{
  "n_layer": 11,
  "d_model": 160,
  "d_expert": 64,
  "normalize_top_k": false,
  "balance_loss": 0.00876,
  "groups_per_token": 3,
  "head_dim": 64,
  "positions": "rope",
  "rope_fraction": 1.0,
  "attn_scale": 0.125,
  "tie_embeddings": false,
  "init_std_down": 0.00625,
  "lr": 0.011,
  "schedule": "wsd",
  "steps": 6888
}
Below are experts of layer 2 (counted from 0) of a mixture-of-experts language model. Rows are named router (the router's row for the expert), up (a neuron's input weights, with its number) and show model dimensions 0-79. Each number is 128 + 24 x the weight over its row's rms, rounded and kept within 0 to 255.
Before each expert's rows: a language model's description of what the expert responds to. This comes from a sample of Wikipedia text that the model never trained on.

# expert 40
It responds to: Word-initial lowercase onsets. Opening consonant-cluster pieces of common words or surnames after the, of or a, such as sk-yscraper, bre-aststroke, cr, dr.
router [104 130 159 134 117 121 134 137 129 152 161 106 142 146 151  99 175 141 135  94 105  79 156 117 165  94 154  84  97  82  89 138 113 116 153 169 112 133 132 124 108 133  95 160 111 111  95  94 145  91 128  92 127 151 111 118 151 158 133 130 114 143 115 143 148 145 116 109  96 121  95 149  93 115 136 134 108 157 145 120]
up1 [124 127  52 106 132 129 127 156 102 118 106 144 118 115  74 147 133 121 122 134 140 179 104 107  80 168 139 170 111 121 104 173 130 172 153 127 142 102  87 134 122 144 137 119 162 149 136 129 124 136 118 140 117 138  96 133 124  97 109  99 163 148 130 133 110 105 145 145 126 115 135 136 144  82 160 120 130  94 145 116]
up2 [196 122 112 144 111 109 122  81 119 107  96 138  80 134 128 108 132 103 128 141 155 163 137 112  91 147 160 176 170 127 123 123  95 131 138  94 144 154 176 108 143 140 123 109 148 151 106 152 127 150 121 167 111 126 106 155 114 135 119  91 124 109 159 118 129 139 138 112 161 140 125 135 178 166  98 115 120 136 120 157]
up3 [150 164  68 116 143 149 130 109 126 108 104 144 126 120  95 139 159  83 115 164 159 155 113 142 113 145 106 179 136 174 125  85 103 143 119  80 157  93 112 161 109 133 124  47 138 113 118 143 137 131 124 143 123  93 128 112 124 133 127 131 160 122 141 110 122 101 127 120 132 145 118 119 162 134 122 133 123 103 118 126]
up4 [143 118 126 147 111 131 142 138 176 126 100 137 106 122 117 153 125 108 139 148 147 106 117 127 103 117 166 109 146 151 123 119 111 126 131 130  90 104 101 130 137 153 143 113 128 155 101 147  93 124  67 158 106 152 159  91  97  94  98 147 135 138 133 149 142 103 133 122 135 105  99  99 150 131 118 165 118  65 129 134]
up5 [152 106  81 108 152 137 137 133 131 146  87 131 121 113 108 159 148 107 124 140 126 151 108 111 122 170 124 186 152 153 179 123 151 143 120 115 138 134 129 125 124 137 129  53 135 156 148 173 124 146 111 143 118 119 164 153 134 149 151 125 148 138 128 115  92 133 129 142 169 116  99 103 145 132 111 130 125 139  76 131]
up6 [137 133  93 129 113 160  87 143  85 136  83 105 100 153 145 129 113 116 132 152 130 133 107 119 119 119 169 125 130 152 159 152 154 148 128  89 117 111 134 150 146 145 132 108 154 169 112 140 110 141 172 140 119 101 143 103 127 131 156  91  99  56 108 140  97 114 133 185 173 131 194  97 136 135 137 172 143 150  73  98]

# expert 54
It responds to: Final suffix pieces. Word-ending pieces such as le, ly, y, ive, al that complete ordinary English words: Apost-le, Peop-le, correct-ly, photograph-y.
router [134 129 131 103 119 127 111 177 122 146 146 154 127 126 138 112 152 151 109 152 177 114  71 142 135 126  84 121  78 165  81 116 117 108 135  96 116  78 129 164 121 124 107 146 114 124 149 105 144 137 104 139 133 147 130 102 155  98 154 151 131  98 106 153  96 134 106 128 155 165 139 154 142 125  96 121 110 124 128 147]
up0 [148 151 123 113 137 126 131 134 161 115 144 150 159  95 181 126 163 121 140 113 130  55 140 114 163  92 133 149 162  79 154 175 180 139  93 110 130 103 103 167 126 175 136  88 116 131 146 111 162 116 109 135 127 116 171 129 138 112 131 165  86 110 107 109  98 115 143 126 117 125 143 156 120 118 135 150 131  87 105  87]
up1 [144 142  78 130 133 147 119 118 111 135 102 144 105  90 122 116 121 104 145 121 129 155  86 129 134 128 107 133 122 137 119  98 126 165  78 117 140 128 123 140 135 124 141  93 114 156 146 125 122 162 107  97 165 157  83 136  70 107 151  88 117 132 183 123 122 135 101 129 104  97 147 132 143 166 109 141 153 147 135 139]
up2 [132 127 131 113 150  93 112 119  84 101 101 157 146 112 173 169  92  92  96  92 152 137 136 144 109 107 142 141 110 118  99 156 112  82 112 131 111 149 134 107 152 141 139  93 114 136 145 132 105 173 119 147 122 146 115 133 102 140  96 167 152 119 119 107 149 162 125 124 105 136 125 139 153 135 129 165 162 118 104 155]
up3 [161  95 139 141 133 122 137  98 113 113 127 110 125 133 106 156 159 146 163 107 156  97 121 132 102  87  97 189  96 136 106 153 124 161 145 146 129 133 136 127 115  94 138 102 141 101 158 152 143 117 171 161 153 159 140 138 139 138 163 140 158  99 165  93 116 144 154 152  87 109  89 131 141 136 157 105  86  91 130 106]
up4 [159 105  90 119 173  90  84 134 151 111 103 130 117 112 131 158  83 102 138 121 130 143 151 125 114 155 158 164 118 111 132 154 156 101 145 123 103 148  94 127 122 139 109 173 174 124 107 135 140 117  82 123 139 140 113 108 116  99 117 122 100 190 129 133 156 178 165 132 106 117  95 117 121 121 131 155 121 142  85 135]
up5 [184 129 111 100 154 125 134 174 143 149 148 105 140 106 153 120 139 128 134 105 133  86 133 126 129  88 121 161 159 134 158  82 129 165 121 149 123 110  94 126 119 107 118  86 126 130  86 157 139 143 133 100 156 105 109 148 141 136 121 141 164 101 118 150 133 134 135  92 137 125 127 127 168 137 148 101 160 130 152 126]

# expert 38
It responds to: Piece after F or f. Word pieces following an f or F, as in F-red-erick, Stockf-ish, inf-ant-ry, plus other middle pieces like Wh-ite, Tob-acc-o.
router [109 160 102 155 129 175 138 120 175 131 144  97 146 142  83 166 187 148 112 122 130 113 159 116 119 151 114 122 125 106 158 153 122 121 121 115  63  91 158 156  90 121 142 143 144 128 130 127 153 154  96 146 140 155 133  79 125 123 135 138  93 124  74 156  85 106  92 135 178 206 150 133 145 120 144 112 153 129 137 123]
up0 [131  87 142 125 150 122 155  78 150  89  85 150  81 137 101 121 141 132  86 134 125 151 161 145 162 146 188 111  88 101 122 115 109 120 131 123 152 138 147 143 128 154 145 100 134 148 159 145 137 136 148 156 120 138 126 127 137 163 118 128 175 120 153 103 129 142 152 105  92 120 138 124 133  65 161 115 114 119 105 160]
up1 [141 178 139 144 164 110  94 127 141 146  86 120 146 182  78 152 120  86 107 149 104 112 154 110 134 140 111  90 131 120 127 137 153 124 111 119 118 139 123 153 138 124 139 106 141  95 119 180  93 111 144 163 106 119 154 124 101 111 133  99 133 112 131 144 144 107 131 129 158 126 174 111 117 131 128 140 151 172 153 103]
up2 [117 120  90 143 124 134 127 101  87 143 126  80  77 144  84 109 158 148  93 188 123  93 109 134 120 134 170 165 105 157 157  92 120 121 141 157 151 123 117 115 132 142 172  96 137 180 115 120 156  75 128 129  60 132 139 103 129 145 128  99 151 151 133  79  79 182 107 181 154 136 160 104 120 127 149 132 119  88 112 119]
up3 [129 149 166 130 188 143 157 122 140 144 126 143 135 137 109 153 140 109 117 121 129 165 148 134 113  97 135 122 164 123 119  96  98 118 121 123 161 108 153 133 177 157 144 127 154 141 125 144 106 147 122 131 134 135 139 166 123 148 111 139 146 105 117 148 105 103  85 130 158 150 129 207 124  97 158 121 108 111 117 153]
up4 [148 127  72 165 140  93  94 117 119 171  72 121 130 192  97 114 148  98 155 114 144 180 129 104 163 116  99 169 128 125 127 125 131 157 136  93 119 121 109 149 121 137 142 129 149 143 117 144 143 132 133 178 133 116 107 163 159 112 127  98 149 113 110 151 118  96 109 144 116 118 126  76 143 145 121 163 115 119  98 167]
up5 [139 157 131  79 151 113 162 130  74 122  78 125 122 104 109 112 149  90 144 141 131 133 143 129 117  74  88 167 150 140 129 157 157  81  93 121 113 134 148  95  62 159 139  78 126 108 138 101 144 138 157 110 100 120 107 163  96 116  90 163 117 161 112 134 151 134 128 129 128 126 136 104 111 157  96 147 123 111  79 119]

# expert 35
It responds to: Articles, prepositions, name starts. Articles and prepositions such as a, to, from, An, plus opening pieces of proper names like Sw(ami), Kar(nataka), Bil(aspur).
router [ 96 127 166 131 114 120 136 137 131 161 162 100 151 135 149  97 162 152 134  93 106  72 165 113 160  95 156  77  97  94  91 136 110 106 156 169 122 143 123 124 117 131 101 162 115 110 102  91 141  98 122  91 128 144 115 111 150 156 135 134 106 135 115 143 155 140 125 109  98 121  94 148  99 117 127 135 105 156 173 120]
up0 [128  82  95 116 152 154 162 137  95 118  94 135 117 112 126 119 111 125 140  93 128 129 138 122 106 147 136 164 113 132 105 123 143 138 116  93 136 126 142 134 127 105 128  95 120 143 166 128  75 149 149 163 121 119 114  96 130 128 119 130 120 143  92 145 154 116 119 140 167 103 183 140 177 171 107  82 154 141  89 126]
up1 [126 141  85 103 112 130 144 135 109 141 109 171 166  98  85 124 172 148 146 140 119 120  96 127 108 183 105 168 149 150 163 129 134 122 137  88 135 130 112  75 148 115 189 136 115 130 120 142 131 142 110 140 112 121 151 155 140 102 140  91 135 101 141  87 154 136 134 102 126 130 127 122 124 103 140 168 120 122 111 115]
up2 [133 109  93  99 125  99 141 129 122  86  99 141 131 114 122 140 138 137 132 102 136 108 147 150 131 148 120 172 129 112 141 105 131 132 149  97  69  82 132 139 112 130 104  91 148 176 123 125 103 117 120 156 102 147 142 150 113  99 115 136 173 131 154 126 105 135 125 145 121 113 134 125 116 163 134 131 145  92 122 137]
up3 [169 135 129 150 143 167 158 108 119  86 106 123 120 144 122 135 121 116 147 165 126 131 104 113 117 156 117 170 133 126 148 139 127 129  84 122 122 107 117 162 113 164  98 125 165 139 137 138 134 196 118 170 111 159  99 110 101 105 144 168 142 127 153 118 114  97  95  97 143 145 131 109 133 107 114 130 139 121 124 146]
up4 [140 123  64 135 145 143 118 112  97 134  98 145 125 125 104 141 167 101 112 138 125 146  93 136 115 114 121 161 137 144 149 121 121 137 136  96 121 122 142 147 152 103 153  81 169 168 181 149 116 172 133 169 130  99 131 123 138 127 120 156 147 134 118 135 134 146 147 135 165 151 122  76 167 132 129 124 129  97 112 146]
up5 [150 110 126 121 111 123 146 129 167 159  89 138 161 144 131 145 148  70 141 134 152 110  93 142 114 151 137 171 121 143 141 123 132 156 109 109 134 102  52 167 116 100 153 106 129 138 115 136 127 184 120 144 118 151 107 132  59 118 139 178 139 136 126 126 126 137 132 153 127 150 146 104 108 138 146 148 175 108  80 152]

# expert 23
It responds to: Mid-word syllables. Short syllable pieces inside long Latinate words after a prefix, such as anti-ci-pation, pro-hi-bit, cl-ini-cal, Des-c-ription.
router [105 157 129 112 106 134 149 106 138 123  90 115 136 105 138  98 122 179  95 103 104 133 129 153 154  97 136 125 125 150 157 131 139  89 112 158 148 155 155  92 164  97 133 129 125 177 161 109 148 127 162 165 126 126 150 114 169 174  94 120 105 131 101 149  56 138 152 156  95 141 156 166 101 159 105 146 138 129 121 115]
up2 [124 132 113 170 125 123 116 139 117 118 165 124 122 131  95  91 125 125 120 165 123 102 160  85 106 153 107 143 135 101 148 107 104 128  92 113 159 117 187 148 102 100 101 102 124 134 176 131 128 151 114 112 139  87 111 111 123  95 140 122 157 148 137  86 133 118 113 133 135 169 129 161 147 122 123 113 169 169  93 120]
up3 [136 102 143 133 150 130 166 118 142 135 101 132 162 120 137 178 129 128  98 135 123  99 141 151 163 151 108 130 107  80 112  95 148 123 128 147 146 162 123 143 132  89 138 155 141 127 125 143 162 109 125 133 113 118 155 130 100 132 109 128 156  73 143 144 147  96 207 107 157 118 118 141 146 102 134 122 132 131 171 119]
up4 [161 134 166 117 193 186 135 159 113 156 145 100 127 123  96 142 112 109 173 133 139 140 114 106 103  87 120 117 107 184 153  91 112 112 146 147 145 140 121 132 114 111 123 112 123 157 140 123 144 133 141 149 129 112 109 149 163 112 112  98 127 146  94  88 126 165 132 108 127 102 139 180 162  96 124 104 119 148 137 145]
up5 [128 143 102 160 144 124 100 146 161 145  90  83  85 103 106 154 102 123 126 121 155 109 157 131 149 124 112 161 128  79  65 144 131  97 185 119 131  96  79 137 148  88 121 135 200 164 106 157 137 140 151  90 131 130 143 127 148 122 135 163 129 111 165 116 108 130 127 124 138 122 120 116 117 101 122 128 137 107 112 134]
up6 [100  72 121 134 161 116 107 108 143 119  73 100 170 142  84 116 124 148 108 147 125 154  92 107 137 135 166 188 154 156 139 108 109 159  75 132 132 160  99 144 183 130  86 110 111 169 133 128 142 109  98 115 142 133 114 164 129 113 113 163 105 139  89  98 135 117 109 106 136 109  89 130 160  93 135 102 111 137 106 131]
up7 [100 155  96 161 157 118 146 128 147 129 127  84 128 121 131 160 123 120 106  91 140 153  96 125 126 118 116 106  58 123  96  94 111 143  94 130 143 108 144 132 131 150 143 134 106 119 120 152  85 127 166 108 113 110 126 184 137  90 161 128 184  80  84 103 152 118 134 105 141 153 132 159 116  98 173 119 107 133 130 115]

# expert 12
It responds to: Noun suffixes, consonant pieces. Suffix pieces such as ment, ness, ard, ter ending nouns, plus consonant-heavy pieces inside names: impeach-ment, reassess-ment, Cinc-inn-ati.
router [123 110 152 140 164 121 102 133 117 123 134 126 136 148 112 129 163 106 114 172 137 142  97 152  81 116 137 132  81 162 129 130  90 157  84 176 113 105 153 127 106 152 131 135 113  97 114 130 116 168 132  82 122 162 110 104 124 101 147 148 164 109 156 160 131 185  86 147 121 148 143 117 116 150 163  88 150 137 110 163]
up0 [154 132 135 149 115 112 150 113 121 128 107 119 148 147 141 110 121 111 104 131 138 141 139 140 110 161  98 136 115  87 145 140 165  85 154 118 145 107 140 157  97 138 151 122 164 110 174 112 109 132 123 101 144 104 131  96 112 137 111 178 113 153 135 102  83 132 111 150 119 116 147 172 167 138 153 159 134 152 150 106]
up1 [154 127 141 133 119  71 104 126 148 103 174 105 131 137 131 122 156 142 126 148  79 146 129 140 141  90  83 135 146 145 144 142 142 101 133 117 150 112 112 105  70 138 131 141 161 111 103 136  82 131 129 168 102 106 151 140  94 153 134 106 113 148 124 117 131 139 139  87 110 106 118 112 130 151 169 160 130 111 110 153]
up2 [175 104 137 118 133  72 100 149 137 150 165 101 129 154 160 136 150 132  90  99 110 130  76 112 115  85 106 107 102 137 162 120  96 117 108 142 117 109 128 138 149 102 148 107 141 138  88 170 138  77 138 114 127  90 127 115 116 132 133 119 111 133  78 149 126 150  78 132 147 105  86 140 103 111 137 181 118 125 100 116]
up3 [122 163 115 123 139 121 118 146 174 160  81 108 124 119  81 159 116 150 130 133 120 103 124 163 104 137 183 184  96 135 111 159 110 127 116 124 125 161 104 132 133 125 140  94 163  85  87 124 105 111 107 131 102  99 126 146  93 143 152 164  81 133 121 117  85 118 140 145 140 125 121 119 133 112 146 140 139 125 147 148]
up4 [ 85  94 129 111 143 161 123 158 122 150 108 117 119 120 131 140 106  81 155 100 132 154 122 137 105 115 147 124 120 107 104 121 105 103 138 152  81  99  71 198 108 136 143 136  92 101  76 138 131 131 159 119 127 132 151 137 139 108 112 135 138 161 158 154 170 125 167 127 136  91 173 121  92 150 117 145  99 123  87  95]
up5 [ 87 105 166 144 128 178 138 165 126 160  78 146 117 127 132 112 137 132 141 121 140 142 152  96 113 104 140 154 141 122 120 154 135 143 138 172 122 104 187 159 142 115 111 135 114 137 131 167 118 141 128 135  99 110 105 103 119 134 129 148 144 112 126  88  98 155 127 124 135 124 104 152 131 154 163 138 141 119  62 109]

# expert 52
It responds to: Latinate and taxonomic endings. Endings of Latin-style taxonomic names and foreign words, such as -oidea, -aceae, Universit-é, plus nouns like classification and University.
router [105 137 148 129 122 141 117  89 120 174 147 147 153 128 134 114 158 125 110 121 133 120  98 139 142 129  77 114  81 153  98 143 139 108 147 130 111 123  90 163 114 139 135 133  95 116 117  97 147 129  82 117 153 150 107 127 109 100 116 132 142 150 124 161 173 125 105  83  97 139  73 108 151 109 161 121 149 136 134 114]
up0 [137 136 203 135 125 114 146  98 150 133 169 130 166 143 159 115 157 162 127 113 114 119 135 132 150 128 151  84 130 120 113 141 176 146  99 152 134 146 114 146 124 144 145 136 132  77  92 114  90 131 126  92 113 154 102 111 123  87 122 140 105 123 150 137 133 117 125 137  67 124 114 121  86 151 116 164 119 142 138 103]
up1 [ 91 146 130 159 113 121 118  94  54 152  98 104 147 132 136 104  90 161 135 135 155 143 151 153 152  88 132 128  95 153 130 135 137 104 120 128 134 136 122  90 130 111 128 121 142 143 122 154 133 133 122 103 125  83  74 159 125  98 137  89  93 116 121 166 153 118 129 126 148  71 173 135 117 159 155 165 142 118 140 158]
up2 [154 134 148 135 134  82 131 144 136 105 114 115 110 142 135 166 132 145 151 117 128 105 127 110 150 168 142 102 135 107 100 112 108 119 110 125 151 162 129 132 132 165 131  88 145 135 112 112  71 159 138  67 173 132 145 147 139 149 187 165 120 169 133 175 108 163 102  82 132 131 179 128 105  98 178 129 111 118 114 123]
up3 [122 152 132 100 126 156  98 116 118 132 166 116 152 138 147  87 141 119 156 144  80  94  80 123 155 153 103 158 144 109 128 169 127 149 150 131 121 172 167 128 109  89 126 130 116  91  95 128  85 161  96 160 142 125 133 119  86  82 116 186 161 136 112 127 145  75 145  88 150 153 144 108 120  92 158 161 167 115 136 105]
up4 [ 85 179 130 112 148 148 128 196 147 110 130 125 116 107 116 125 143 160  94  94  61 153 114 153 138 144 125 125 134 122  81 115 138 133 125 124 175 156  63 136  89 137 167 109  85 131 139 111 132 167 155 141 117 135 114 122 100 184 118 147 162 128 169 110 175  99 125 118 154 105 124 135 142 128 105 144 149 141 142 131]
up5 [122 131 138 174 153 141 160 113 129 115 114 162 134 166 115 108 113 140 104  87 141 139 124 114 101 181 112 133 128 137 117  94 128  94  97 146 138 134 100 114 177 130 112 107  95 155 165  94 159 112 117 121 153 123  93 131 117 154 123 170 143 150 124 154 138  54 131 164 123 133 124 133 122 157 134 129 143 188 178 117]

# expert 43
It responds to: Table and list openers. First tokens of table cells or list items and semicolons in data lists, such as Mad(den), Ind(igenous), ;, New, MPC.
router [101 122 160 133 120 119 138 137 127 156 162 101 149 143 151  89 168 148 139  96 109  79 158 110 160  97 156 100  99  90  88 138 116 111 154 170 111 143 131 126 110 128  97 156 114 107  96  93 136  98 126  89 128 145 116 119 151 161 135 127  99 142 116 139 150 136 126 110  97 116  94 152  89 108 124 133 116 158 179 124]
up0 [133 115  87 101 166 148 166 118 162 115 105 148 110  82 132 170 120  89 128 144 146 105 144 149 127 187 123 158  94 122 113 141 145 129 122  98  99 128 112 148 125  82 163  91 112 141 129 162  96 144 181 180 115 133 120 148 125 105 154 104 121 119 146 122 107 150 154 170 122 129 121 170 142 137 141 137 134 121 135 108]
up1 [188  98 103 101 138 138  83 128 131 108  91 135 110 154 116 159 145 107 175 152 117 141 103 125  97 161 110 136 121 135 166 117 119 115  94 132  88 116 150 121 128 140 121  86 117 157 159 139 124 121 121 147 143  73 116 140 154 116 154 128 100 120 206  96 133 104 141 159 150 119 155 112 162 163 130 138 106 128 162 117]
up2 [149 127 110 117 111 125 100 111 156 113 104 139 112  85 106 112 115 102 122 126 122 132 141  90 135 140 112 188 168 102 156 149 164 168 113  87 113  88 114 100 160  61 131  88 139 121 104 120 108 136 121 124 139 130  60 140 141 128  78 146 141 132 179  81 129  93 131 154 182 115 114  95 142  75  99 128 145 103 141 118]
up3 [182 126  92 150 148 142 119 131 163 112  73 153 123  95 113 153 107 123 145 139 112 111 124 122 122 140 116 166 133 123 152 132 145 177 123 125 100 115 133 160 134 107 143  81 145 130 144 166 132 155 124 136 103 120 138  90 131 116 113 149 159 135 106  86  95  93 137 117 147 148 125 108 167 111 118 133 121 101  95 134]
up4 [174  93  73 139 119 148 115 120 118 119 127 131 105 110 130 158 118  98 125 139 104 181 118 117 117 131 119 182 165 176 125 124  89 135 114 107 129 110 133 129 119 137 145  84 125 147 124 162 127 151 141 143 136  83 154 124 143 120 111 139 164 132 146 106 132 101 156 149 148 123 129 145 126 133 104 165 126 112  89 106]
up5 [139 117 103 165 137 161  90 121 107 127  73 157 135  97 105 153 100  90 139 142 123 118 125 146 133 148  99 138 147 163 192 143 145 146 144 107 109 114 117 166 150 129 128  97 154 112 136 124 128 133  99 167 111 110 157 176 123 119 116 140 106 154 149 122 183 111 138 101 162 106 133 133 154 106 143 112 145  95  74 142]

# expert 53
It responds to: Word-ending suffixes. Final suffix pieces completing words before punctuation or of, such as nav-e, unit-y, Fight-er, sanction, -age, -ography.
router [113 139 116 104 121 148 155 118 134 131 157 154 109 129 117 124 100 142 169 138 130 177 119 165 173 168 132 130 101 146 127 121 163  74  89  90 123 129 125 147 132 110 108 160 125 123 156 107 125 156 116 123 111 119 128  82 158  98 156 117 118  85 138 133 159 137 158 132 149 157  87 120 157 113 142 111 136 161 138 108]
up0 [103 115  90 131 132 125 120 161 103 156 142 137 161  80  88 155 104 129 153 123 121 118 111 147 105 110 113 144 157 122 146 160 127  95 110 117  94 142 169 107 168 129 100 112 128 180  95 144  92 118 153 118 103 166 119  92 135 122 143 138 122 140 114 143 161 124 120 140 143 177 110 150 107 180 106 156  98  97 144 114]
up1 [154 116 132 150 128 144 122 180 148 102 144 159 111 166 156 161 135 143 187 106 175 166 139 165 138 164 123 164 140 126 142 102 115 159 165 136  90 100 139 109 123 111 145 104 140 135 129 170 120 112 117 162  85 145 119 121  43 155 151 119 173  84 122 126  79 133 115 148 134 128 101 109 122 157 109 135 141 116 126 163]
up2 [179 157 130 170 139 151 106 155 145  87 104 150 165 101 105 167 108 116 110 147 152 120 145 145 150 162 139 142 163 125 123 104 193 108  97 164 111 177 118 103 140 114 139 153 165 115 191 131 123  90 151 138 102 168  97 122 156 108 143 147 136 118 125  98 122 113 158 122 140 153 135 172 126 100 169 143 149 114 158 132]
up3 [168 104 119 143 162 117 101 125 125  82 128 160  69 110 136 107 115 133 140 110 121 151 110  93 106 137 131 168  99 162 112 124 115 116 118 144 162 102 152 166 105 159  97 131 163  90 135 149 132 135 139 119 137 135 111  92  95 173 133 120 137 120 119 108 176 133 109 136 117 176  98 156  78 122 143 185 131 169 132 124]
up4 [120 127 179 108 131 111 161 131 113 153 145 136  98 147 169 123  91 118 137 135 152 125 109 136 180 132 129 129 151 131 104 110 113 149 109 116 188 138 129 128 117 131 106 142  85 111 209 133  74 115 119 114 144 137  94 130 112  99 117 130 111 168 175 120 128 148 128 149 102 105 125 187 129 115 171 123 124 160 127 168]
up5 [153 179 128 168 151  94 151 139 138 101 109 189 138 111 134 125 108  93 165  95 157 111 112 120 136 119  97 112 147 116 101 162 146 127 144  79 139  82 131 126 147 123 139 138 114 136 106 120 134 164  75 133 180 143 120 126 134 160 102 134 162 135 114 135 109 125 135 173 120 123 155 103 135 111 116 125  75 143 151 155]

# expert 49
It responds to: Table cell separators. Pipe characters dividing cells in sports and results tables, plus some prepositions and header words like Swimmer.
router [100 127 165 134 120 123 130 136 130 157 165 105 149 135 147  93 168 153 137  91 101  82 160 115 160  90 152  95  98  91  92 135 107 114 157 171 110 143 127 124 112 133 101 155 114 105  93  91 133  98 120  88 127 146 117 118 144 159 136 137 107 136 118 145 151 145 123 105  95 118  98 150  92 109 122 134 105 159 158 126]
up0 [158 145  69 110 126 107 147 112 138  91  64 142  96 128 133 145  99 114 162 106 160 148 121 147 121 156 147 155 161 145 177 159 135 144 134 116  90 115  97 161 162 107 121 107 107 186 129 155 114 143 124 125 145 120 133 131 103 132 132 128 138 144 162 102 151 122  94 159 113 131 138 107 135 144 132 134 150 116 146 142]
up1 [167 153  90 132  97 156 119 130 133 115  87 126  86  99  91 141 115  95 106 119 141 165 128 133 107 109 124 175 144 155 162  90 126 125 108 119 130  93 120 122 142 125 138 113 151 133 155 142  95 120  84 199 115 114  80 142 142 142 120 139 148 128  88 108 150  86 114 112 128 118 154 122 135 129 125 123 149 100 126 149]
up2 [173 112  84  95 154  75 130 111 148 110 125 136  97 121 130 139 128 139 164 150 148 125 102 126 137 166 122 110 143 163 150 134 143 168 116 113 133 134 119 124 169 115  98  54 105 141 111 161 135 128 145 172  89 114 174 139  95 128 105  99 151 124 101  88 117 114 120 125 155 147 144 147 165 175 169 140 113 114 141 133]
up3 [148 162  89 116 141 152 157 109 123 134 116 142  90 115 121 177 168  95 118 131 124 127 114 124 120 125 103 176 143 134 118 141 144 138 100 117 141  87  99 131 127 114 168 116 170 158 119 131 151 123 113 156  99 116 128 139 146 100 100 154 159 131 153 129 145 148 105 135 132 102 117 144 119 147 111 107 153  96  73 100]
up4 [133 153  83 123 153 123 110 134 127 120  90 158 117 130 162 140  75 134 150 121 107 130 125 133 149 150 123 176 155 142 132 133 159 125 125 104 129  94 134 136 118 140 130  93 124 176 110 189 132 161 124 174  99 121 114 164 114 114 130 146 165 116 143 145 154 121 116 127 163 127 138 132 121 103 146 134 144 152  97 129]
up5 [133 117  86 120 116 106 106 152 127 128  96 125  93 115 109 127 123 117 115 175 138 163 106 104 133 110  84 167 146 121 146  96 137 147 128 106 117 103 143 144 118 111 165 101 152 138 151 152 141 170 147 129 126 124 147 172  89 146 130 112 144 120 126 108 118 109 132 116 111 148 156 135 130 128 116 103 150 112  93  99]

# expert 32
It responds to: Middle of common words. Inner pieces of ordinary words, especially after res, rec, ins, as in res-c-ued, all-eg-ations, insc-rib-ed, Demes-ne.
router [132 146 169 125 117 137 155 131 146 100 118 136 125 139 144 130 144 146 108 131 102 121 146 147 112  86 115 132 120 138 171 120 116 122  71 170  98 111 171  88 186  89 134 119 147 137 145 164 134 135 139 138 149 148 125  94 159 105  99 104 131  78 123 117 144 192 116 152 124 189 140 145 130 136 166 125 140 138 119 118]
up0 [113 137 156 166 100 165 145 188 122  97 129 127 111  89 140  98  85  95  87 163 105 130 106 127 106 141 125 109 110 139 138 130 135 152 151 105 119 156 146 170 108 136 113 127 126 147 135  61 180 125  98 132 151 144 106 129 143  81 120 140 158 133 148 162 109 127 116 154  97 105 159 107 139 162 103 163 105 151 126  88]
up1 [117 115  67 136  95 162 150 154 102 134  97 160 154 126 114 145 129 102 114 160 123 140 132 124 158 132 149 159 163 133 133 133 116 132 140 122 120 119 115 138 138 164 136 127 129 170 115 106 115 187 173 115 131 124  86 121 139 141 133 127 101  93 159  76 116 114 126 134 104  74 104 137  90  85 102 140 124 116  80 112]
up2 [138 172 108 139 168 104 127 135 123 171 144 112 117 155 134 124 103 124 105 144 136 110 119  95 142  85 102 186 150 131 152 126 136 157 138 142 114 161 125 116 131 132 102  86 116 101 143 136  83  94  97 109 118  99 152 157 120 142 103 115 111  89 120 174 154 179 152 137 133 145 118 102 130 123 137 121 118  72 111 148]
up3 [148  93 150 114 125 130 113 154 125 140 132  74 106 126 105 130 119 125  78 125  97 144 105 143 136 122 126 158 157 136 125 128 113 139  82 117 100  81 128 122 123 119 129  85 155 105  76 149  99 101 147 130 133 115 130 121 124  94 193 148  79  98 154 162 124 144 113 118 160 121 144 103 133 157 132 103 119 100 159 118]
up4 [128  90 182 116 119 102 147 145 107 140 136 169 104 140 162 154  86 128 141 181 148 147 119 146 130  86 121 135 122  71 169 113 116 160 152 112 132  89 154 124 114 160 138 123 135 143  67 106 122 114 145 156 150 142 151 159 150 101 122 100 181  82 114 130 122 132 122 164 119 129  82 148  95 115 116 141 122  74  80 146]
up5 [105 118 129 128 110  99 117 148 136 152 150 166 119 123  91 120 128 138 134 113 125 104 108 110 162 161 126 134 147 130 135  92 147 136 132  95  83 133 110 176 118 101 109 139 158 152 156 126 132 105 107 146  93  74 107 117 148 124 142 118 117  85  72 124 124 120 152 158  95 134 120 100 142 155 141 144 162 149 119 142]

# expert 30
It responds to: Word pieces in compounds. Inner pieces of German and English compound words and names, such as ver, me, p, ing: Kassen-ver-ein, Buch-ver-lag, Turn-p-ike.
router [ 98 110 156 154 112 126 102 157 121 116 131 146 117 126 136 134 154 129 111 104 107 144 144 147  95 104  99 113 130 137  99 116  83 171 104 138  97 105 104 150 149 140 145 113 118 118 113 146 145 119 160 101  82 140 152  99 127 124 128 148 147  93 138 123 144 197 120 165 119 138 136 128 106  88 135 130 133 104 158 134]
up0 [ 95 122 142 134 139  97 122 103 142 113 132  87 134 165 163 148 136 166 100 140 145 144 130 128 143  94  90 119 144 141  99 126 145 102 116 153  98 170 152 132 145 119 128 114 159  93 151 122 119 138  96  94 112  77 132 125 153 105 137 133 148 142 114 136 136 167 124  91 103  95 141 101 126 105 108  96 169 124 135 176]
up1 [ 78 116 149  80 130 139 136 138 105 120 154 133 181 158 129  94 126 131 157 116 128 124 109 138 141 105 100 100 126 158 143  92 127 156 154  99 139  85 105 115 119 125 106 121  99 150 157 135 141 122 142 100 122 136  96 131 128 121 155 128 195 109 134 105 113  97 125 113 107 111 114 112 112 151 130 146  82  82 181  97]
up2 [156 127 112 139 132 104 125 158 132 189 182 142  94 140 120 114 161 106 132 151  84 119 181 120 104  91 121 106 155 122 144 124 105 160 158 144 132 124 123 121 114 177 167 111 124 158 126 145 107 115 138 123 123 118 114 152  82 149 117 131 121 166 140 135 121 164 107 134 104 132  68 105 102 141 117 180 145 169 124 149]
up3 [ 89 155 115 109 159 132 117 111 153 127 108  79 162 126 153 147 108 151  97 156 145 146 151 119  61 139 116 154  80 126 136 171 128 163 105  93 122 135  99 160 127 146 107 156  92  98 138  96 100 120 124  53 133  79 132 131 119 102 140 129 137 112 109 102 112 129 105 127 153 187 140 154 132 133 113 119  96 116 127 121]
up4 [125 130 125  95  86 108 129 168 166 134 144  89 160 136 164 145  89  79 174 101 132  82 155 108 129 117 166 138 132 152 152 157 151 123 124 108 134 144 137 118 127 130 104 142 141  82 113 153 118 147 117 153 121 136 145 124 107 115 128 112 128 132 147 150 130 156 137 146 114 108 154 128 157 134 152 126  87  96 138 121]
up5 [ 96 120  94 129 150 145 164 115 128 160 135 162  81  76 158  93 125 121 154 129  81 110 180 115 162 129 120  81 129 140 144 118 130 173 129 115 119 125 143 103 151 130 140  62 124 152 133 116 109 105 164 171 133 151 100  95 149 143 134 152  73 147 118 120 109 127 160 124 121 141  94 136  96 118  96 132 130  94 148  94]